From a checkpoint of a small mixture-of-experts model trained on Wikipedia: 64 SwiGLU neurons an expert, 7195 steps.
Below are experts of layer 10 (counted from 0) of a mixture-of-experts language model. Rows are named router (the router's row for the expert), down (a neuron's output weights, with its number) and show model dimensions 256-319. Each number is 50 + 12 x the weight over its row's rms, rounded and kept within 0 to 99.
After each expert's rows: a language model's description of what the expert responds to. This comes from a sample of Wikipedia text that the model never trained on.

# expert 44
router:35 61 69 44 42 43 39 47 46 33 54 54 55 53 36 39 58 65 52 60 47 65 49 59 55 49 40 79 40 73 48 53 56 42 37 67 40 49 46 50 61 71 39 66 46 59 57 57 52 51 68 40 38 47 48 37 54 55 33 48 45 39 49 52
down0:77 36 45 39 77 58 52 15 49 68 51 45 62 51 58 50 43 45 62 55 51 41 50 41 51 56 70 30 21 40 45 49 31 71 33 47 47 35 39 65 41 58 63 40 45 53 57 49 48 30 59 36 55 66 46 27 63 64 41 51 80 40 36 48
down1:44 49 57 32 54 31 52 32 40 60 68 34 64 47 75 58 37 49 64 66 76 33 50 43 19 45 37 64 27 51 44 51 37 55 53 37 58 46 54 52 29 49 44 37 55 49 53 49 56 32 33 37 47 54 57 36 38 53 49 41 44 14 59 52
down2:45 54 42 52 55 10 60 53 59 40 37 39 44 47 43 45 58 45 44 56 37 63 48 59 67 35 58 76 39 49 39 44 60 59 49 45 82 19 34 52 59 56 56 67 56 56 46 70 54 50 47 64 44 30 52 53 57 52 65 63 54 63 49 47
down3:41 47 43 78 28 32 30 50 40 50 49 77 32 64 45 51 50 69 57 36 79 72 39 47 48 64 37 55 57 53 64 47 56 48 37 47 37 45 51 52 46 33 44 52 57 65 41 25 66 51 57 60 45 51 43 51 31 64 47 49 50 30 44 21
down4:51 53 54 46 51 56 52 32 50 51 62 50 26 46 55 77 48 46 39 35 65 50 43 41 41 64 35 65 63 59 48 33 50 41 78 48 58 40 62 52 50 38 42 27 49 50 79 37 46 63 49 61 51 67 65 52 41 48 42 41 29 56 50 55
down5:46 44 62 33 38 54 56 93 43 25 55 58 71 51 58 50 58 47 49 31 50 30 47 36 62 65 43 56 54 27 52 38 56 40 74 47 38 43 69 46 51 36 36 75 56 48 58 70 40 59 49 50 57 43 51 58 64 36 80 63 58 58 58 50
down6:67 57 45 45 43 57 55 55 38 47 61 30 56 58 22 61 41 65 49 48 57 36 48 59 39 48 41 54 19 51 57 59 56 44 44 74 41 63 43 43 26 47 47 42 48 38 47 45 39 40 53 44 48 60 50 41 53 35 62 38 62 47 37 56
down7:54 55 42 59 59 52 33 40 28 61 48 70 51 45 54 66 37 50 61 47 72 51 54 46 47 62 63 45 57 55 54 60 47 31 36 59 52 54 35 64 44 47 40 53 42 55 52 42 61 43 38 49 45 67 56 62 58 42 53 58 57 56 62 50
down8:57 74 63 42 66 31 41 35 48 54 23 62 35 41 49 67 38 50 46 49 54 77 56 26 30 47 22 42 48 62 58 65 59 66 65 43 44 53 65 59 49 52 68 48 45 59 42 32 55 38 63 49 70 64 28 49 58 40 42 63 63 45 56 79
down9:77 33 34 37 48 60 67 52 61 61 48 44 60 53 32 62 45 69 43 64 32 54 57 48 34 46 39 49 40 62 32 49 50 56 37 60 52 53 29 68 39 51 49 57 49 36 36 60 45 36 36 73 34 62 48 57 59 49 29 42 51 42 50 67
down10:27 56 57 55 45 46 47 96 45 71 57 63 56 54 60 41 40 35 57 50 61 43 55 50 50 36 55 27 60 43 38 50 41 57 43 52 58 34 51 43 37 43 56 38 58 56 47 39 40 54 41 59 55 36 45 47 34 57 30 53 71 61 29 70
down11:62 60 53 43 61 64 66 27 67 55 58 37 65 46 41 55 44 50 35 48 53 59 41 54 48 39 49 58 61 72 39 53 41 57 22 54 20 53 40 65 36 62 50 50 64 63 60 67 35 64 41 61 48 64 34 54 46 30 52 45 52 32 53 58
down12:33 66 23 46 55 41 58 49 62 74 49 34 65 49 39 74 44 41 60 63 28 49 36 37 46 56 69 45 66 31 71 46 56 48 70 37 64 49 61 57 46 48 31 43 61 38 71 42 59 39 78 61 47 52 56 54 47 64 47 66 45 38 47 40
down13:62 41 62 48 28 24 74 33 56 56 60 77 62 39 39 46 54 42 39 46 50 68 47 23 59 48 43 11 50 46 56 41 54 50 47 40 49 56 50 47 32 19 52 23 68 33 58 42 45 48 70 55 60 26 50 52 68 56 73 47 42 57 49 52
down14:48 49 37 62 44 55 47 47 36 55 36 56 60 58 53 45 46 40 36 65 43 63 49 64 53 45 50 41 56 29 57 72 52 40 46 46 50 63 46 65 28 28 63 51 63 68 47 53 41 60 43 44 32 60 64 36 39 61 54 53 37 76 41 64
down15:62 44 66 55 63 62 55 47 57 55 43 54 83 45 21 18 52 31 38 50 59 64 44 49 55 78 43 40 54 47 40 41 58 31 65 61 48 40 43 51 43 57 34 26 58 33 50 68 58 77 59 45 49 41 44 47 66 63 57 66 42 40 48 48
Capitalized first pieces of personal surnames right after a given name, such as Win-stead, Cor-bin, Pick-ens, McC, von.

# expert 31
router:40 62 63 46 33 42 43 62 58 56 47 48 49 58 47 41 67 66 62 36 54 62 57 43 56 53 34 62 23 61 38 49 58 43 46 55 34 49 58 57 61 49 37 57 46 50 51 64 39 47 49 39 30 33 52 37 55 48 42 57 40 46 42 53
down0:48 59 48 48 48 51 47 73 57 52 35 56 53 58 57 37 51 50 72 43 44 37 46 61 52 54 45 26 60 43 55 31 52 72 62 61 49 76 61 53 76 50 37 22 47 52 46 39 48 62 57 30 66 85 40 38 51 16 40 53 43 42 61 53
down1:44 61 32 51 29 50 34 65 51 63 51 45 57 41 49 59 56 52 72 41 42 46 54 54 50 72 46 68 40 31 44 47 52 34 58 34 60 62 52 39 39 56 44 47 61 56 47 67 43 32 41 60 52 39 56 61 42 31 70 42 44 50 41 42
down2:59 62 43 83 52 48 57 25 54 32 52 42 55 34 54 04 53 51 56 45 43 45 38 53 32 62 44 33 70 69 59 39 41 63 22 59 66 80 51 56 54 55 58 71 59 47 54 58 62 51 68 32 68 47 55 50 43 50 47 40 44 60 54 54
down3:40 32 57 42 51 63 50 57 66 62 41 98 77 57 55 44 39 48 47 60 46 53 61 27 41 50 59 37 51 63 90 47 58 67 60 59 46 45 48 54 68 59 60 45 46 44 35 60 42 46 64 48 48 61 32 57 58 55 52 39 43 40 62 48
down4:41 47 45 33 64 45 68 65 53 43 60 54 51 47 53 29 60 37 58 58 34 41 23 75 47 59 58 69 46 42 68 26 50 63 44 64 50 51 64 30 57 58 52 63 64 27 43 53 69 62 29 46 59 71 51 59 45 31 27 51 61 43 58 62
down5:40 53 55 40 65 59 58 51 49 45 46 45 58 33 39 63 59 44 51 33 38 46 46 65 38 47 44 67 23 64 49 29 54 55 72 55 43 36 32 50 40 71 58 43 66 13 60 57 42 70 56 57 27 49 62 51 82 30 51 61 45 26 57 57
down6:49 68 33 52 49 30 45 40 53 51 43 39 28 33 63 57 56 69 41 52 55 56 38 56 36 31 34 24 67 30 39 44 38 50 59 45 44 61 36 52 58 45 47 50 42 71 43 41 69 48 59 51 62 54 65 53 21 48 61 75 53 34 67 33
down7:41 58 50 47 22 37 47 64 26 70 39 65 20 85 48 54 48 50 49 41 36 41 66 54 49 40 64 42 63 56 50 58 57 62 41 32 54 41 55 45 32 27 55 65 47 63 37 53 31 53 46 45 43 69 47 22 62 48 41 43 53 36 28 38
down8:45 55 59 46 56 67 54 44 55 42 54 57 64 56 67 58 42 38 35 43 60 41 60 28 47 56 59 60 41 31 72 59 54 44 24 50 50 48 53 44 30 46 75 36 65 41 52 45 50 60 51 51 71 50 41 57 61 62 52 41 84 69 56 44
down9:42 41 69 36 54 37 60 65 53 48 47 66 66 64 35 48 45 43 74 36 54 54 33 55 68 67 39 76 40 38 53 39 58 41 62 47 32 42 48 45 68 43 25 44 51 25 62 41 50 53 66 47 49 58 33 45 40 43 48 69 44 48 35 72
down10:48 33 39 37 59 53 50 55 74 40 45 53 70 41 66 76 46 47 81 56 51 62 48 66 62 41 18 54 54 57 63 30 51 75 47 67 51 49 49 52 87 63 52 54 49 29 37 53 50 67 65 49 40 69 43 50 39 47 33 64 39 54 61 54
down11:52 50 29 41 67 68 62 68 56 66 61 21 35 45 44 71 75 51 41 47 64 48 46 67 37 60 53 45 49 58 64 64 33 55 64 39 44 48 39 64 34 63 40 28 62 29 51 43 41 51 53 76 35 38 53 49 36 48 45 59 56 54 42 40
down12:51 64 75 07 45 67 50 68 35 65 58 71 36 46 27 61 50 35 61 31 39 45 42 54 35 47 52 51 66 09 34 64 50 45 50 34 50 45 60 43 57 60 43 61 43 46 47 39 56 52 42 64 47 48 53 48 34 66 63 41 48 33 35 35
down13:45 60 57 70 63 74 51 36 44 47 26 33 68 43 48 40 59 37 50 45 80 35 61 48 36 41 35 76 50 54 38 53 41 56 44 46 56 39 52 32 61 54 43 52 35 64 51 33 40 55 50 41 44 50 58 50 69 53 59 55 59 49 81 35
down14:48 29 39 46 39 55 38 76 47 64 62 41 31 35 63 41 48 42 58 61 73 44 43 45 64 60 41 44 45 64 35 47 63 42 44 55 65 50 49 57 53 34 52 38 33 44 53 50 38 50 33 33 39 61 38 65 42 65 49 48 48 55 32 45
down15:63 69 25 43 40 53 53 51 36 19 64 45 68 42 60 58 35 52 51 56 55 49 42 26 60 50 62 63 78 82 70 55 46 54 58 37 51 43 57 83 34 45 42 57 66 75 68 61 50 58 48 56 65 76 31 48 57 37 50 52 43 59 14 58
Line breaks and pipe separators that end table header rows before the |---| divider, in election, sports and filmography tables.

# expert 10
router:50 56 90 37 36 45 36 66 62 53 51 52 64 64 45 53 53 54 61 48 45 66 33 47 39 58 43 46 35 57 44 53 54 35 43 66 39 63 62 43 50 59 33 58 30 53 49 63 38 52 49 44 32 44 43 41 55 63 27 57 27 56 50 61
down0:29 59 62 37 48 49 57 67 53 60 57 46 40 62 68 63 56 61 49 57 37 59 41 60 62 32 49 43 54 39 39 38 55 47 43 53 32 10 45 41 62 34 40 57 63 46 51 66 58 58 49 27 41 44 43 40 50 58 57 67 57 38 58 47
down1:50 53 70 59 76 61 74 51 31 55 64 52 67 50 40 54 42 58 31 54 61 66 47 41 58 50 38 70 41 52 33 42 55 62 46 73 65 64 56 48 68 50 53 42 55 38 62 69 51 48 38 29 53 32 50 43 62 32 58 53 47 60 34 40
down2:47 56 57 36 75 47 44 69 59 43 66 58 64 45 58 54 67 45 36 56 51 44 64 42 66 41 42 35 55 55 62 47 39 62 68 61 26 31 66 53 63 51 43 52 61 53 70 41 26 59 56 58 58 53 62 49 50 42 40 43 65 44 38 64
down3:47 67 47 54 39 51 42 36 63 61 50 40 38 38 46 57 49 62 40 48 57 67 31 61 52 47 42 57 52 53 37 48 57 55 60 51 40 49 47 41 44 34 40 37 20 29 44 50 49 54 44 50 57 47 45 52 42 40 32 37 55 64 68 41
down4:44 50 47 33 53 50 66 17 45 30 54 38 63 50 45 55 39 62 52 43 70 55 41 58 67 73 41 52 83 15 74 69 63 35 51 56 43 43 64 14 57 64 44 46 53 56 50 54 60 59 46 24 73 35 36 47 45 49 32 56 50 70 45 47
down5:65 57 57 62 37 60 70 64 31 39 23 51 71 52 57 59 55 56 52 45 59 35 39 47 72 41 53 66 47 39 41 63 55 53 42 51 54 61 42 50 34 64 45 63 58 68 39 63 53 48 28 57 57 43 53 59 69 38 44 47 52 23 30 55
down6:32 49 53 51 47 32 71 58 54 35 36 60 55 55 74 61 54 52 26 40 76 59 51 55 45 51 52 46 30 60 48 38 42 36 59 49 36 50 52 49 47 48 31 48 63 46 53 51 51 53 65 48 50 43 38 49 33 34 60 69 59 42 54 63
down7:59 45 38 56 46 67 42 42 34 47 27 49 43 45 66 34 73 53 36 66 69 33 50 26 53 48 44 50 63 54 55 73 53 41 55 67 51 68 65 69 51 61 64 38 22 51 37 62 44 44 48 32 58 58 41 47 70 35 42 42 45 67 40 70
down8:48 70 68 52 50 52 54 62 44 58 70 46 64 46 40 39 69 43 26 62 85 52 50 44 61 47 71 53 65 44 48 47 38 38 45 56 54 64 65 34 65 79 64 52 41 56 59 70 36 66 31 44 71 32 52 51 54 50 50 51 20 46 64 60
down9:31 64 53 54 27 62 52 46 27 33 54 46 36 41 43 64 54 49 60 47 67 53 47 67 48 46 32 37 60 54 38 52 36 48 30 42 53 72 55 51 63 36 43 52 43 65 50 59 49 51 43 67 56 38 62 39 18 37 53 37 57 58 65 59
down10:36 55 68 54 67 57 68 45 36 42 59 48 34 29 49 28 54 60 54 51 47 41 64 65 28 35 55 68 42 47 59 81 41 45 57 52 46 31 55 38 70 62 45 46 41 64 60 38 78 25 60 36 74 57 58 38 74 53 37 48 29 65 61 46
down11:44 70 54 39 38 53 30 61 39 47 35 43 52 43 65 51 46 54 70 58 80 64 52 54 44 33 31 71 45 25 52 61 48 48 43 64 40 62 52 60 40 52 55 54 51 56 32 87 58 72 33 58 55 46 62 62 36 46 48 43 56 52 58 28
down12:62 45 23 20 56 72 66 53 61 67 41 50 53 44 54 57 52 62 60 63 51 47 40 38 81 38 34 43 55 58 27 58 60 46 45 50 61 55 53 56 36 57 47 53 54 66 54 35 59 47 48 36 59 57 44 50 33 55 49 41 82 32 61 64
down13:50 35 61 62 29 50 53 33 60 65 54 37 27 46 66 52 35 58 62 55 46 34 52 59 76 62 45 61 55 49 27 54 55 41 73 72 57 43 57 35 55 60 29 51 55 37 41 39 59 47 57 54 51 45 41 32 39 32 33 38 37 50 55 49
down14:59 53 51 52 48 46 48 49 64 37 60 48 80 53 40 58 40 64 60 42 58 48 43 56 44 49 34 35 65 45 48 55 66 63 74 39 56 57 58 46 57 54 33 55 34 68 59 64 38 52 13 52 41 47 46 49 39 46 69 33 39 61 40 42
down15:35 27 57 24 71 32 48 53 34 41 50 58 62 45 49 33 50 38 59 49 54 51 65 20 38 39 60 58 37 44 59 40 46 46 57 40 38 32 44 29 57 69 73 47 56 38 54 29 50 46 46 47 47 43 48 46 69 61 37 70 27 59 47 63
Line breaks and equals-sign markup around wiki section headings such as ==History== and ==See also==, plus blank lines before lists.

# expert 20
router:49 60 63 39 44 56 64 57 54 63 44 48 52 45 49 40 53 54 55 30 54 54 32 54 53 60 30 62 23 59 41 58 53 54 27 79 60 62 59 40 59 62 44 54 37 50 54 62 46 52 61 42 43 47 35 45 53 70 40 49 34 56 40 60
down0:28 55 49 53 62 41 58 27 74 36 48 34 66 62 50 39 79 52 45 49 60 65 49 64 57 49 41 57 59 68 58 40 37 47 59 32 57 37 47 52 52 43 48 67 52 35 51 44 56 57 66 35 39 39 38 54 80 36 33 57 55 55 55 60
down1:30 57 62 54 56 62 54 42 69 44 54 42 76 60 34 71 33 38 51 47 37 51 38 33 62 58 33 55 62 55 54 51 62 42 51 48 52 76 52 58 59 41 41 43 55 37 58 45 64 62 49 41 54 55 36 57 51 70 71 69 40 40 55 65
down2:41 57 62 45 62 42 42 46 50 49 60 49 33 37 56 52 39 54 68 47 41 60 40 39 74 55 31 87 28 45 45 53 38 32 28 55 57 60 64 35 43 42 38 37 56 56 26 60 55 67 40 30 74 49 71 63 41 50 49 56 69 49 70 40
down3:57 46 49 64 67 59 60 51 54 30 43 42 81 29 59 55 67 60 37 54 62 49 63 24 46 35 46 33 66 62 69 44 47 60 57 63 46 45 49 42 29 68 56 55 62 44 52 63 46 44 40 40 58 63 41 54 41 61 47 53 38 50 53 46
down4:23 49 41 63 44 54 48 43 60 34 57 50 36 51 56 28 47 46 60 55 44 40 40 60 52 49 45 49 42 60 56 50 46 44 63 62 52 46 63 44 33 24 55 33 58 53 68 36 53 50 78 57 72 48 55 31 35 51 58 38 30 49 52 57
down5:58 23 27 64 37 36 61 50 48 63 45 47 38 42 40 37 69 41 43 75 67 54 78 59 45 61 48 39 44 36 48 41 56 34 78 44 51 41 33 51 69 43 41 51 48 30 68 48 57 57 65 36 53 46 61 61 48 41 57 67 49 41 60 48
down6:51 61 59 43 57 55 50 32 36 48 48 32 59 47 71 48 49 40 52 34 47 28 56 39 51 63 71 39 54 66 24 51 49 39 39 56 51 57 58 44 40 59 19 52 38 48 64 48 53 85 65 25 32 47 55 43 54 33 38 53 60 60 55 46
down7:41 48 41 58 53 30 57 60 47 58 49 32 54 62 47 71 59 53 52 44 51 53 47 66 52 49 61 50 65 68 55 52 41 26 43 49 49 44 23 53 49 29 56 31 57 37 38 55 62 56 46 36 51 40 42 55 28 51 43 48 37 46 48 52
down8:61 38 47 57 24 35 55 45 36 53 43 49 57 71 81 34 46 46 45 37 53 53 28 47 53 43 36 50 60 56 46 53 60 79 47 61 49 58 68 45 38 48 46 55 62 35 58 29 50 57 60 50 34 47 46 51 48 37 63 35 69 49 26 62
down9:54 65 46 50 38 75 44 37 63 62 55 46 52 48 46 43 74 74 53 47 42 51 47 54 35 28 63 59 45 58 38 56 60 59 45 69 43 70 47 57 55 43 60 46 33 54 63 58 47 47 59 39 53 54 41 48 60 53 47 61 71 62 51 62
down10:42 53 52 50 48 67 76 17 53 29 38 67 59 41 41 61 66 30 51 56 58 55 73 57 44 43 48 60 22 52 45 52 57 38 59 37 38 51 55 59 62 51 55 47 58 44 57 57 55 54 43 26 75 49 56 46 58 13 51 60 54 38 43 56
down11:49 34 51 17 74 44 37 61 58 54 54 32 45 50 59 36 51 41 60 54 66 59 48 56 76 26 54 52 41 43 48 54 30 42 36 54 50 41 62 42 41 57 48 67 66 55 30 69 55 47 66 71 61 54 35 53 58 33 30 36 60 52 49 46
down12:72 62 67 52 66 60 58 31 62 47 29 58 59 47 35 46 45 21 57 58 35 56 63 61 47 48 50 45 46 76 50 62 42 49 49 26 61 43 22 52 64 50 43 67 28 54 46 61 61 66 43 63 35 48 57 46 85 48 42 49 43 21 71 59
down13:69 53 70 48 49 66 52 42 40 62 53 82 55 29 60 41 59 61 49 42 36 41 51 39 54 47 70 45 32 47 42 56 58 62 53 67 45 51 58 48 63 64 48 50 64 48 48 60 27 43 54 44 51 55 57 60 16 28 53 53 56 40 53 49
down14:51 56 38 36 71 40 59 32 72 32 63 45 33 47 64 51 61 37 46 49 55 54 61 64 44 58 33 36 49 57 57 47 52 53 69 56 56 35 61 44 35 38 45 54 48 34 38 58 37 50 50 41 53 36 59 34 53 80 63 52 30 50 82 43
down15:37 51 68 50 46 50 72 50 51 29 32 40 48 31 66 65 55 34 60 48 71 40 67 47 62 36 70 49 49 56 46 70 42 48 51 28 67 51 67 50 52 41 44 46 36 67 51 34 68 46 46 57 50 41 81 69 45 40 55 34 74 63 74 64
Capitalized words inside names of teams, institutions and companies, such as National, Museum, Memorial, and team nicknames like IronPigs, Suns.

# expert 52
router:36 65 50 43 37 55 33 64 57 28 55 67 45 69 51 45 47 65 61 56 40 52 32 61 48 57 33 60 38 73 41 51 55 45 43 67 54 69 47 52 59 60 49 41 45 48 59 68 45 49 67 43 35 40 38 32 74 57 36 49 41 37 53 53
down0:68 30 74 38 90 81 61 25 22 45 44 60 55 43 36 54 59 35 82 44 44 28 56 54 58 54 49 49 62 62 45 68 63 47 39 33 60 59 61 56 59 43 27 52 45 41 50 39 53 65 56 72 31 37 68 43 58 38 47 30 37 40 45 49
down1:65 30 39 64 25 59 59 80 67 40 29 40 69 49 59 54 48 40 52 46 47 49 77 40 53 63 39 47 87 55 52 59 55 29 50 43 35 41 72 44 43 62 56 80 54 50 57 67 58 59 37 57 44 75 63 55 44 45 49 36 46 38 47 42
down2:43 56 39 37 30 52 43 27 47 53 55 57 46 52 31 29 49 71 77 47 32 37 53 54 42 65 45 69 39 52 53 40 63 67 47 50 62 55 42 55 61 74 43 83 52 53 44 51 69 62 44 47 64 70 42 35 63 61 46 42 36 46 61 60
down3:53 57 56 29 35 72 40 53 46 41 62 44 60 63 36 65 39 45 37 37 44 57 41 48 58 34 41 63 46 66 30 57 54 54 74 82 47 53 73 51 56 35 50 41 36 49 56 46 70 41 44 65 65 38 50 57 32 45 35 50 46 51 44 43
down4:62 76 51 57 39 46 40 57 61 49 46 61 63 53 60 42 42 61 42 47 37 69 45 55 41 66 27 54 34 43 52 48 56 48 64 59 48 68 43 56 62 62 67 48 48 64 58 46 52 36 66 49 49 60 30 42 65 66 54 41 45 49 41 46
down5:56 57 51 78 74 66 58 52 56 51 69 78 43 57 69 36 59 54 37 52 53 50 46 43 24 65 49 55 48 45 68 58 58 39 32 10 34 59 45 47 46 41 63 36 41 59 64 60 45 60 56 48 39 56 40 44 72 48 49 51 55 37 28 61
down6:66 55 55 60 68 46 55 62 50 44 53 42 45 67 40 40 64 54 55 33 38 57 47 56 28 69 52 51 61 15 63 42 28 46 42 26 57 55 63 56 44 57 50 50 59 55 65 32 53 47 51 62 44 45 51 37 27 33 53 59 58 51 35 39
down7:58 76 58 62 59 56 50 46 53 44 26 81 51 37 65 58 42 49 71 62 74 33 34 40 37 36 48 55 32 34 52 59 52 59 73 56 42 52 30 31 57 42 48 31 32 42 48 62 65 49 48 64 43 48 53 43 57 52 37 61 48 54 63 57
down8:47 38 64 52 54 36 60 52 56 43 50 59 45 60 52 52 34 46 46 62 62 51 76 49 44 54 47 46 47 46 36 29 50 26 44 45 75 26 57 45 31 50 61 48 51 57 47 64 52 29 34 59 30 49 40 54 44 69 53 62 39 58 32 49
down9:42 50 38 49 33 59 58 61 48 64 59 57 51 45 61 52 44 40 68 54 51 70 31 57 44 42 62 70 43 43 71 66 53 50 52 34 33 75 76 32 47 52 47 60 56 56 41 52 49 50 55 55 69 57 49 47 80 50 61 50 40 30 50 67
down10:65 62 24 62 46 62 43 53 62 49 39 46 57 50 57 40 38 61 62 28 44 55 35 48 52 49 28 28 59 29 62 59 54 44 68 52 45 48 55 51 68 29 43 38 45 46 54 56 78 45 56 62 37 59 44 35 54 42 54 42 42 37 57 49
down11:53 47 63 59 64 59 61 42 65 56 40 76 63 67 24 82 56 57 52 39 48 48 50 51 54 70 58 30 49 37 53 60 66 51 64 48 41 56 47 55 49 48 41 56 40 32 67 54 53 62 59 54 55 68 65 47 52 53 57 31 60 54 29 57
down12:37 49 53 35 59 53 53 47 33 49 44 65 23 56 54 30 36 53 31 36 55 51 45 54 24 48 33 53 44 57 39 44 66 69 36 46 68 58 31 48 48 77 65 45 62 72 47 50 50 70 53 40 59 51 38 51 54 49 49 52 66 49 55 34
down13:63 62 58 42 67 39 73 58 72 62 43 38 39 53 54 37 52 57 14 72 49 40 44 43 52 49 47 36 58 69 38 48 58 55 64 66 74 53 29 65 42 37 69 44 65 56 67 48 55 52 53 34 49 60 36 27 50 57 35 33 54 67 41 54
down14:54 41 40 66 70 65 73 60 56 42 51 48 50 33 53 50 38 47 69 69 55 53 42 49 49 22 28 46 42 46 53 63 67 56 70 85 50 47 43 63 42 52 48 40 41 47 37 34 50 40 51 70 52 49 55 24 60 61 45 55 64 42 54 45
down15:62 53 39 48 48 56 52 59 61 63 51 39 45 29 54 61 48 63 51 34 35 64 60 51 32 44 55 55 57 72 52 60 51 65 76 67 50 37 42 48 36 42 24 56 72 42 53 48 33 34 59 52 44 59 45 58 73 54 56 49 50 50 49 41
Pipe separators and dash placeholders for empty cells in chart, discography and census tables, e.g. | — | —, |  |, 2023; —.

# expert 29
router:44 61 50 47 46 47 47 49 51 54 55 60 53 54 47 35 65 59 59 35 46 48 33 59 71 53 51 67 23 60 38 39 51 36 48 70 41 60 50 56 65 68 40 55 25 52 47 59 51 45 52 45 48 49 51 35 50 68 32 58 23 43 52 70
down0:53 47 49 42 55 55 57 30 32 43 67 54 43 37 38 37 22 48 63 45 42 39 43 30 56 55 50 66 38 52 53 60 38 36 53 56 57 32 43 52 48 52 50 42 48 47 48 38 42 40 35 63 86 48 64 44 69 27 60 41 31 45 57 48
down1:52 33 50 50 66 31 46 65 46 46 50 35 56 57 55 49 39 34 29 42 67 67 29 51 43 59 54 58 81 49 64 40 39 46 47 42 57 59 44 49 58 38 59 61 61 57 51 28 69 47 42 63 38 59 51 46 34 52 53 45 43 37 39 32
down2:45 39 32 40 66 33 60 46 34 50 47 49 52 56 86 41 60 50 42 44 59 40 49 32 67 57 31 49 34 38 54 61 47 53 60 43 49 31 65 69 58 51 62 32 46 44 55 46 32 33 62 49 67 54 52 29 45 30 54 66 53 60 47 63
down3:65 55 42 52 51 54 63 32 40 58 47 28 51 60 56 53 33 37 51 37 69 16 47 41 52 51 42 61 42 55 61 51 56 49 61 48 08 40 50 62 57 53 50 44 57 41 58 83 61 40 58 29 78 58 63 39 34 56 47 57 43 46 59 60
down4:45 67 54 81 74 52 50 37 62 45 57 51 49 53 65 48 58 26 34 50 70 41 44 58 31 40 53 36 82 72 56 42 57 63 28 47 60 32 65 39 57 55 40 71 42 50 80 51 79 39 41 58 30 38 50 50 57 40 57 58 57 21 51 58
down5:37 39 49 51 51 61 53 25 64 37 54 59 78 38 34 51 41 50 40 58 46 40 55 51 51 57 56 59 37 68 55 44 50 31 39 29 24 39 61 50 54 56 38 54 66 54 61 46 33 08 46 49 54 50 54 51 43 53 45 38 41 61 50 42
down6:28 38 53 48 48 43 60 71 47 66 44 52 60 74 65 43 65 48 32 33 56 56 48 27 29 68 54 46 50 22 27 35 69 66 45 31 32 33 61 56 50 33 44 66 58 55 68 41 41 51 42 38 52 78 60 42 56 41 76 47 58 50 38 58
down7:46 37 54 57 44 60 51 73 49 38 24 51 42 63 55 42 52 53 39 34 50 56 40 47 61 47 50 98 39 49 26 33 56 51 24 59 57 52 56 28 62 55 40 53 57 62 61 36 40 31 45 17 59 48 42 75 60 70 60 48 56 31 52 58
down8:48 44 86 70 49 62 62 49 56 34 29 25 50 26 51 54 40 24 65 64 49 51 61 45 54 51 53 48 67 56 27 62 64 57 26 45 36 38 67 36 63 32 36 28 79 47 60 37 57 71 47 40 35 60 59 50 67 28 47 58 49 51 61 47
down9:28 31 25 48 41 56 28 72 46 38 51 60 43 70 46 52 28 47 34 67 63 61 57 29 57 61 61 49 49 51 63 47 57 43 48 45 47 54 75 64 61 58 58 49 51 35 41 36 30 57 30 26 45 33 62 60 49 19 71 57 34 40 41 54
down10:51 57 29 41 50 58 47 27 59 57 34 44 34 61 46 53 50 43 64 49 63 53 62 35 66 45 41 73 16 79 14 57 46 69 54 57 52 44 39 37 23 47 54 39 39 43 43 45 18 36 62 35 50 61 51 45 66 50 61 22 58 35 82 69
down11:63 50 50 46 53 51 37 37 48 58 57 55 53 60 57 62 38 55 50 47 36 64 58 35 46 44 39 54 32 38 62 55 39 46 46 38 48 73 55 46 71 67 31 33 48 43 59 48 36 57 50 67 40 45 65 32 47 48 62 41 42 36 53 68
down12:52 56 51 52 42 30 57 64 51 43 53 46 48 45 48 31 40 50 39 42 51 60 45 60 66 63 44 69 43 39 48 40 64 58 53 69 48 58 53 38 52 24 48 56 50 63 61 65 70 71 42 66 55 74 34 40 51 55 56 56 56 58 40 27
down13:70 35 37 44 53 50 79 37 57 51 57 49 69 44 61 54 65 55 50 36 36 34 49 60 37 28 52 27 60 52 73 66 46 31 53 43 45 54 67 45 55 60 38 40 58 69 47 46 74 49 49 56 77 59 47 44 37 70 48 52 60 66 45 43
down14:31 25 32 59 36 44 73 69 38 55 55 42 47 33 45 43 40 66 42 28 70 43 55 38 61 59 64 43 62 38 35 50 30 52 45 60 49 51 53 36 45 63 54 52 65 46 57 57 51 47 43 54 37 45 65 31 57 40 62 56 31 55 49 45
down15:41 61 57 41 57 55 53 54 41 28 47 40 61 57 23 64 41 53 68 50 53 64 52 52 28 29 48 56 35 44 44 40 41 49 47 55 45 45 23 42 42 64 35 41 42 36 53 30 54 38 42 57 50 43 56 66 49 61 58 74 80 31 44 37
Pieces of non-English words and scripts, like Cyrillic, Thai, Japanese, Spanish de/del, plus Historic District and team-name endings.